Weights of a small mixture-of-experts language model, trained from scratch on English Wikipedia: 8 layers, width 128.
Below are experts of layer 3 (counted from 0) of a mixture-of-experts language model. Rows are named router (the router's row for the expert), down (a neuron's output weights, with its number) and show model dimensions 0-127. Each number is 128 + 32 x the weight over its row's rms, rounded and kept within 0 to 255. Numbers have three digits each.
Before each expert's rows: a language model's description of what the expert responds to. This comes from a sample of Wikipedia text that the model never trained on.

# expert 40
It responds to: Sentence openers like The, In, He after a period or break, first pieces like f, p, sub-, syn-, and e in i.e.
router:146118143096104104072145099145220158119107119150102155102126153150053136147096167132158173140115105083133186094133153064148132121165101109137178164182140154177159133140190177169167146172098180129132142135131135106098135070151089171153136091155162155134123124099124094102154091114135137109133139108103125161135170186093151182194149114078062130138121117077109160144111125160108187090182
down1:116138076174099135159146103072156076119115195131120140038174092126139109069140115130153141126137093134094133102059144100169083136118153086127097044123132127092149135189113147154141112116134146102070150088125162187112202075130124109168109120150169088148102148162134097158101133131098158159151125166122135136140165097170129134097094146169107136149157187063104114091149164067138075126136
down2:149144103160188168130087099118162124188143147116139058097103103105111089105099204149093110138067132112106127119187109137113188098090089155105121179161071108061122131083140154158162098108112127135122105089139148112085134163115120150165130119037152124158069147121158166127141128147087135173190115138113179121130109160178108124093112155089152135118156203161123171137149150163142164122185
down3:157064233138155145108152143145101101126099142087171139139178136095109144143133126134143166143148128155144182211128151127129118137154127135113116163114190134166119092144121139138156156100101146113124111090122170117117105149095170147086109162162120218072098159098126146163086160064174089128178094124134179143095121199120102062174123143120139194119117111078188108135118129137132089135078
down4:138148067167149151136115092081138162085173070061149130152128135170128066088073152133164136143137097124143135116136117185100146095127150098134085136125095117135121119138112069107051172107128095188103091118084137093133095096177132171114104116166094107107076155110174084097081153212130131112092130067122162151162099100115137132140121132100126130124094109127163128100114122112182230120168
down5:082122133126179161143126096118151067123125113118063128108099142128161110127155137117163157105151111171142109045120150089112168123121117165095069219124168116159163092120154144101094112170065126112148113029166116126205113072110127167116166119113136078144097113134116160067126152091078128114090100134146143135068097128148083153128147140142091132088114145120151070143133178135121146201118
down6:151142125178156215161124114132153113126132146126123118080060157190135139148124126124159104138119108106147169152161121116162139081084104153110168114150095157085126111113130147209200134076168108076167124095084196119113180144148149129130146186144151127095099172165163164111148114193155126118126092097088143130131113075147135160139204153112099142133139165140097175150215140154116116108075
down7:160121167176115126188124075135077129136106131152121151144062072121198157140203059104071121145100142157145165094181178152058121166149104177143111140129145080085112120111099126080138087163148159209133133095145156120141154155125120153155145092150109101148130093110077131184144136163106134112112156095113157139171141140105086139144145119156104160064125158094105139151144126084130145118040
down8:201108160157149122074122116185129145172138086166091110131102046111120066156100137127119100143181144169115145097065132118120152146169102144124149093120137102128148075114172108118164101113155134115058132134191090111139140045151110082096146145098093144099115141108142145123122120123158107150148072096182170104149086081192119186102180136109091126099133175123111056135142172115096154147105
down9:075156073151175139149131110104079152115161153135148128114157133108121076128124153097146142102149166115118122094155099181091086117196198149170083084110114084072122106093159100149125088114167118136117078129113083124223127170159154097101124080147146091120050085156129116093100140129134131127118167149068154070106132149130194143175137118138168117116132160134139183079099133102137138188173
down10:111086132105134152078130182175135098158090148146146191115145153179061150132088142126060135132061110099046110075142163122115122121121123139171115128174167173162138116130111107152049113122116156135083154118077125181130192189074171056145132158136094123141136159147116156146092104122106178149142135138062182115127097167146099147119136158113135095139102113140103111160150116156124158121201
down11:127103109142142102149120076109181136132154129103095126150160116199158177109119117123199149175128119137139134117130166134044158157088156085147081140168145147052145058146099169079080155128079167135093123136074146073076073110102137190117166093152175115082126111129179151113130105116108103179118147151143108113147068108183175152115167128128134095094189110143139135089108163105127140140146
down12:132119123132126175094190148145092149084070121135148176162151147131189141132139152102112139141113175151148119118147137140074130137092111135135107121154130124071145154139112154175186162187092085111058151108163176129064167084159157076134164150120125206129130138123079155146189116075139118198088169076177136100082168095092138102090154122157106143118113114080069140150093107163143114108161
down13:137121112161153126112085093110131137163085076085100140227126087179072134118136147182082092161147143163129163182149023172142145149116128098075184134121135110166088134113123130159193103149103102167183115141149165106153081165090107146132155165125156145115128122081105156169101108152138103116202094129105167139091132128169090128149096162113142176135119126147095178117113161147145086137089
down14:148146178117099115140124166147122072075108144119161042115080099143067130119130142139131146165145157134148191070174180145091158112110132126151063156104107134080134171230099102087164082143126146121109088188121142079126092118122159124175169157044161095136107187138101144152137109114059123120131143112138147131144137179101162154133111096131115125121105146129109138126130152185156129120201
down15:141114198144208127139083105149088179165134092144168107136068125136120170105127162122106140186166156060114085100136145134143108110095114116120125139119088091128199145135139134122127124109157130106091105154112123126095053141170184125161106142138167139149125170092125121069054124101099131154128133137138168141104079158069078146140149127172181071161137123130169098152165111034110187112130
down16:147130144101160134140124169117088098148160184153081136116118090114150111165124154137100156145122109068149152108116155117136163076171144110112160105154125103161099145148139128158135077198126084225146174131147155150065070064076127129146172152088105155123152200128151082115189089122097130157131060080176097088112143149125126131112107143114146084095059084104130100176128118141111107098179

# expert 34
It responds to: Short first pieces of split words, like Rep-res-enting in medal records, rec-reational, sl-eep, plus it, all, and scores in tables.
router:178129147132075110096102103113151174111036124126125149147116143118092154114089163124180140123128090164077130083107142119136102134206096062182167112159166136102114120124068182197122127170089182080158173099109123092126088155091128127115160104125087112138073100194114068114143120097150122073141088137168196115106153124102173145142120132121126128171090096101128147120081143134112125109179
down5:135157090126107093109077175151128108118111096100124118184095107152196131067131109086162137204150085144151152091129145108109152104096124081110167113096179134092165119177117121096116111159058132129209126146101114161130122143138166163149061092173117157103084112105072107118144141170132094203086197184107147106131130086082120164132162106149136119104124087191137152093123159102121142157143
down6:120100092097087085112140147083131149099119122175059178144114121180105167106103161103162200125191125169103094083123108118075183134098114114113129111174127117106100123126145155185105111134138118113142205095103079141149165124124076126104158116115138124061139133132143117156167078081142096128111130081126134131106130163137172089092145105099127138041103145105131085098094100119042062141075
down7:139160101143077151145120103107168120144110155114127142115090127132138149141162118108130093055117144099134081051189062093092133118140082189124092058120086166123126174113142123123106137099115069160169177113185126133127135099140121132089144128139150144148145136173140066092115116053123156123113148181094126139130105042137153134138119128180077150065096120117138098137217099171136073115147
down8:196129117127156182085106106146108106169138128068119164140061183100136195103109088147128136117152111166078141155091091114113105135114158158117138085122153174206084141153131128045104139127113048137114150157140141167112174142137087131121173153127100108110084141170137109104120125128111154207104056126087120063120149079114110075156182125125102142142133140104140123098164119111140125086062
down9:149129160118142182158111110178107105116127185090133162156134108152163139125159157087120092198178060156094144083114099075135162116141103117115194187131103135113117126200106139080108121131156150201102093103148105106113105162114196149152168107122170051105113105074080095124127063107145148129082118091113124151135107108170084145099158171136135167126141150185145173149110097149083144146100
down10:132120134144120079084096067098072133133121148116049129052188142086120149139078115128111174201131157150147132069095113158102053140174141092056109126124085087184106128155128079110162087108132079137113121123199097112111137120100133110180091123143116210171074117145095121102130105155127121148162167116142156142116122145131161111104149119163156118100099132146109108154140099099182088103092
down11:100148149148167155099172095127140138163073132085127082140053087142147226141092047132120159150134102119100100122113143089154120080087068179165159095139180120134152136127106148134113173103080124110098149089120087147141075139152099155098127128147100109152078172184111072142118151155151144135159179145095170168127137145126144107108156154147157127161085165152076127167115161113174127141210
down12:129172189101117104147120147146147154137123084186224126126129122148149071134180093153118057106133183124170087079164121155133100087122125152160119153089129065174159115144097161106167140114130158140142129122152117189112102097165135173170137102188108113119112176141125153137100156122115130099069144084124111112167129143097104090081090122165205120171074128120102065148163136165079079110147
down13:177139176119129170108088101116136098072172154080108132114184117129133098089109081152127123155168122071090188160061155172175123115118136125096132133152127124071155094097157107107131148083145102113136129048150175170150159091126144135136140130118188129160116104119155086129100167131120093085130106125139053100146121160151117107118075123120087210122162138116044109093121093137118202172099
down14:191109112100162163118124139060140128129174100162132159177114118126066161172140100099160125081155148106130161103134121101129072157120111139123135149137154104168132133086148067127177178113072116184107100095105155108119153130096161084155191165077190131098161176167127081086093207136139140087164128164132158065132148095122139101151097163131142134158131178169106098118110131212165123116149
down15:110148129129150139145160167168095101143141168072184133167178124124101131077143144092197126080056163036183118124164156184117091138133120131128102140163158102096152127135107147152166191148142134084156144136084109155106152067140128128114123118109098181136130128105092150104088129138088109171113161154105117120139117129102131102154199206195145101103124127111142107097163157112120208098070
down16:115089161102122093120122182181113148169184090080155138097118132133107129161127105134115147136097150169139181189085148157087192124109119090128149167116062111101124111131153106176092159123110119184129143217106097173165106149138135119138080161034161176138190107083105144099058118121085151129127110156126169160071114176123122166129164132136148100150091075151114169113109126106147169141132
down17:129129107127169122147106136085082252127123151079087163074124113122180187071143127125138111123176122103145121127178132203160128076111086095109131035149150145117105140083104099096136089095093090086168131077136160119107151143157112140123100132132113129123147140114116099170114162133150081138101137186155149118138163153164093149181091084121136128143103110119064139179101153131138061172126
down18:121121087134129121082114141140113153084135113110117097128118146184133176129120143110147100160137157185156139167156114143154157102067111139140115091104077160129141167182100169119224182129135127111108137147098200134110075089159119142151108082136187152176089180144148134122037075090129130101130133169130094169141099161100110144084156123108122175058131082092081084121143197099156122123101
down19:124141129197117151118068115165127124121103146158147097199107113166124159149148139116146132172090140146103139179089144187179089078186164134171120136136131198146141176120131143084151180127115139111063155107114162156102102107167130089114132137142063188134144106144110181195125121137062088142164100168077078132095104132114096175112194125148137156123091160133126138103090079134168165160167
down20:123110157123150136122124132142061092114070188151168084093196129105145106073125036141110161151095178133133085173148194140083066116089130132156172110138142154165146117080098126095074084122134125111121196135192144123069183135121114127141124104092066210145100107106105130105121110114116159130127151119054126165074101139160124153131135117138124116095086133102110127160140158109106086156125

# expert 61
It responds to: Decimal points, degree and percent signs, units and table separators in statistics and census text, such as 98.7, °, %, ft.
router:108112139149109118113143091081157102110101116129149117154161123166081146130100121138169131116133132119092112076135139086148119100138155158135162163205112092121079076175137120203159069185090111107179105119145139099040097143079115155161135108165151105094115137082104085143132122127113109121190131166115109154100117164140168189135143117094101061187135151117118163070090092185158180110190
down0:068104184183175210164099086155108117093135108129115132122103160212089108071126143124106164176168163156154134096171168111139150113142120150056104138134087109151088157148114195149138151127171152134105105113150181108058103127091157119153124173141169148180092137091180108122135103106148198139098103142142133171140143115134096170132160152073108115123105144189137173133147148097141146159091
down1:104147090181182101157140079080106110180065178130156149122153169112164152084099080082101102119096127114123077103121158096111160132110145109179108088108091163136111138112129060139102146154105173134084099158158091097101120080140078126128084094128091124090109155184143152195127139187149108115116186181143186073129129160109107073124085132181102115140162150106111081128137074129117116150168
down2:190139165153100116182107095109128148094147154224122079151085147130119125188172140108140161108085111144090131161115115089171184092131079169159086142122150122121068135109125082130163136122144080126068142142107121143084147111089125161132100108138102104109122139142209144191128164120082102181155105128087156149090097093136102142188141096095086125164164088162124113079108171157182158161105
down3:170120156129121119160122179126116129135126135095180160164075148116125126132090122085118110170131099105138148115101142163121113128138109178139122205127141141124119042101060193126143153127127057121146130056083112143170143114165142133158117207102053156153111142150110097169084139125050135065107108088135121132180118183122118140147098139095188109105094118175104148130146113173132110112209
down4:164123125144100100123169122170122193129131153108132115110073089212106145132172089095095156073137130119133094141174107109132162162187165129156156186080131111133169156185130162068103091171067103172120149191127113125067059156095163097147104161080139154096094153134152114112115090113103127147141138116138147091121171143111170163132192109132098100150133111131139138129114092150129114148231
down5:135153107106128113206101168167154103120141137185137155161161176110114142093076160141056122084094114150127125129083141168082091140127110119141134126111138061173154205130101104149118166168074074165160134118100106075087126089157076161168128101180179047144159165114129165144146121118119110120151197181129149142116158083138120137129100111176136100136143154139167128157190120169131141153085
down6:119123109085064129148150135106142107095109142065108180090134170130095091141186156139144177153129127115129207201116111170122165130102132132172100164120095141160138139049114127099064148085118139114086122070151139172092140110053111141147079095107122110109088125131131155071141055133126135121185120063099114094071128068157104135127122127097076109093114093140159123145058108129132130121148
down7:155104120098133110131130151143115120171161125113145077044133082151159154124142172106136142096167121145183125097096126116091123115171112145154095085116158118166154138049114144106044156103125179151127111048132112160173092096090145097136131148109133118143149072082060158133146115183092102198150126145151134179168059100132141149085156114107134099155141077081079119145153105102164125083086
down8:115146157038193162142096126143117085105119101146131156155102155173154088090179114119134129134217130109071164171103141129171045087154172137133117181111155138123126086043104130065100094099144169085095100203104129122129136178149091151086115128159107147172113100105111160109118101096096136185104136138141143151069119116108117163133167144106149146126106086128137133144140157105119127185166
down9:075141128136108093146131078093082116116086083100069137102100154105145113155099167106159080111092112189139084030116093119204137095126163112160163115181083083118121155184205100164159130084140087159122138078174161148123194121118119113095130149142114114123101109139063098110190124111137120106148142115146126135130115119107126129154098121080115117122134090185172092087128101103133166078173
down10:080155077128185148109115145124109122181178112151137132115142150196170126137101101133129143151182145127133075112136175133119120140111114153141217127123136127170145108107122113137103114100118138157125121141123153204152074072141105140094159157177104155123090142144095229154101135130148092115200188122110125107058115171100109138141135135134209127102143074142128133048070153129133153155073
down11:123130083125179124142180205156122139183117120114099090088154128150124075161181102128068110156157125147086155112090152118145158106150109132117149185107121107098115124136108114151131158174141179117133121154116116118092120156121092112134169159083072097152155128130109140188187137048120107159181208098129080079166145109099121058091136116103079185095095130112149120152117109096107057122072
down12:106060152129144169167138113144109096116097129126175086089088076079111084129149136132124197113114154113144139158125159129118113103147132131137164169056117111124108041186081163141148078059110122131091097105130137129111100141128108136120166080119185168115114146107178119084148114103167133172152120135144099123129183199174159112174157140161180096173092124125100180177126116151133041139118
down13:125142171096136120090151148098123091155140126120096145214114079144163101149134129103143074162114141147123111140193109078098106101106134099116099111102190131139158089096135135083162167157087140146179107122138143155081109100174148157112092121107104178114134196164134214141126118113129063064097151109122168177131119168075126134162123054153089144151141148152137148119079163103161137134222
down14:139101139099098143129113112141087172109158147119139092105147150112152126135146091079177055105150163061137082109144115198102120164097106132191146089129112150088080139108175113132135120113112121065174054081112157117133048152136150161131088120104162122166157127139130169192089211151091156060164109127106132140172119176126103192122191148159122114128135111145103148123098159112111163159137
down15:134080052090106130104173148085111125075088148129060096107169138130123160071116089139112133133118090111125098143131132136113122123088122172079144138108101214177090157121113130141144084097159139163110145159087086088068100204071169097074129150123135101144130113135180094097123153117102086147155180124129107112081139124108139117098126125059097127142120122104135197160155113111140195162059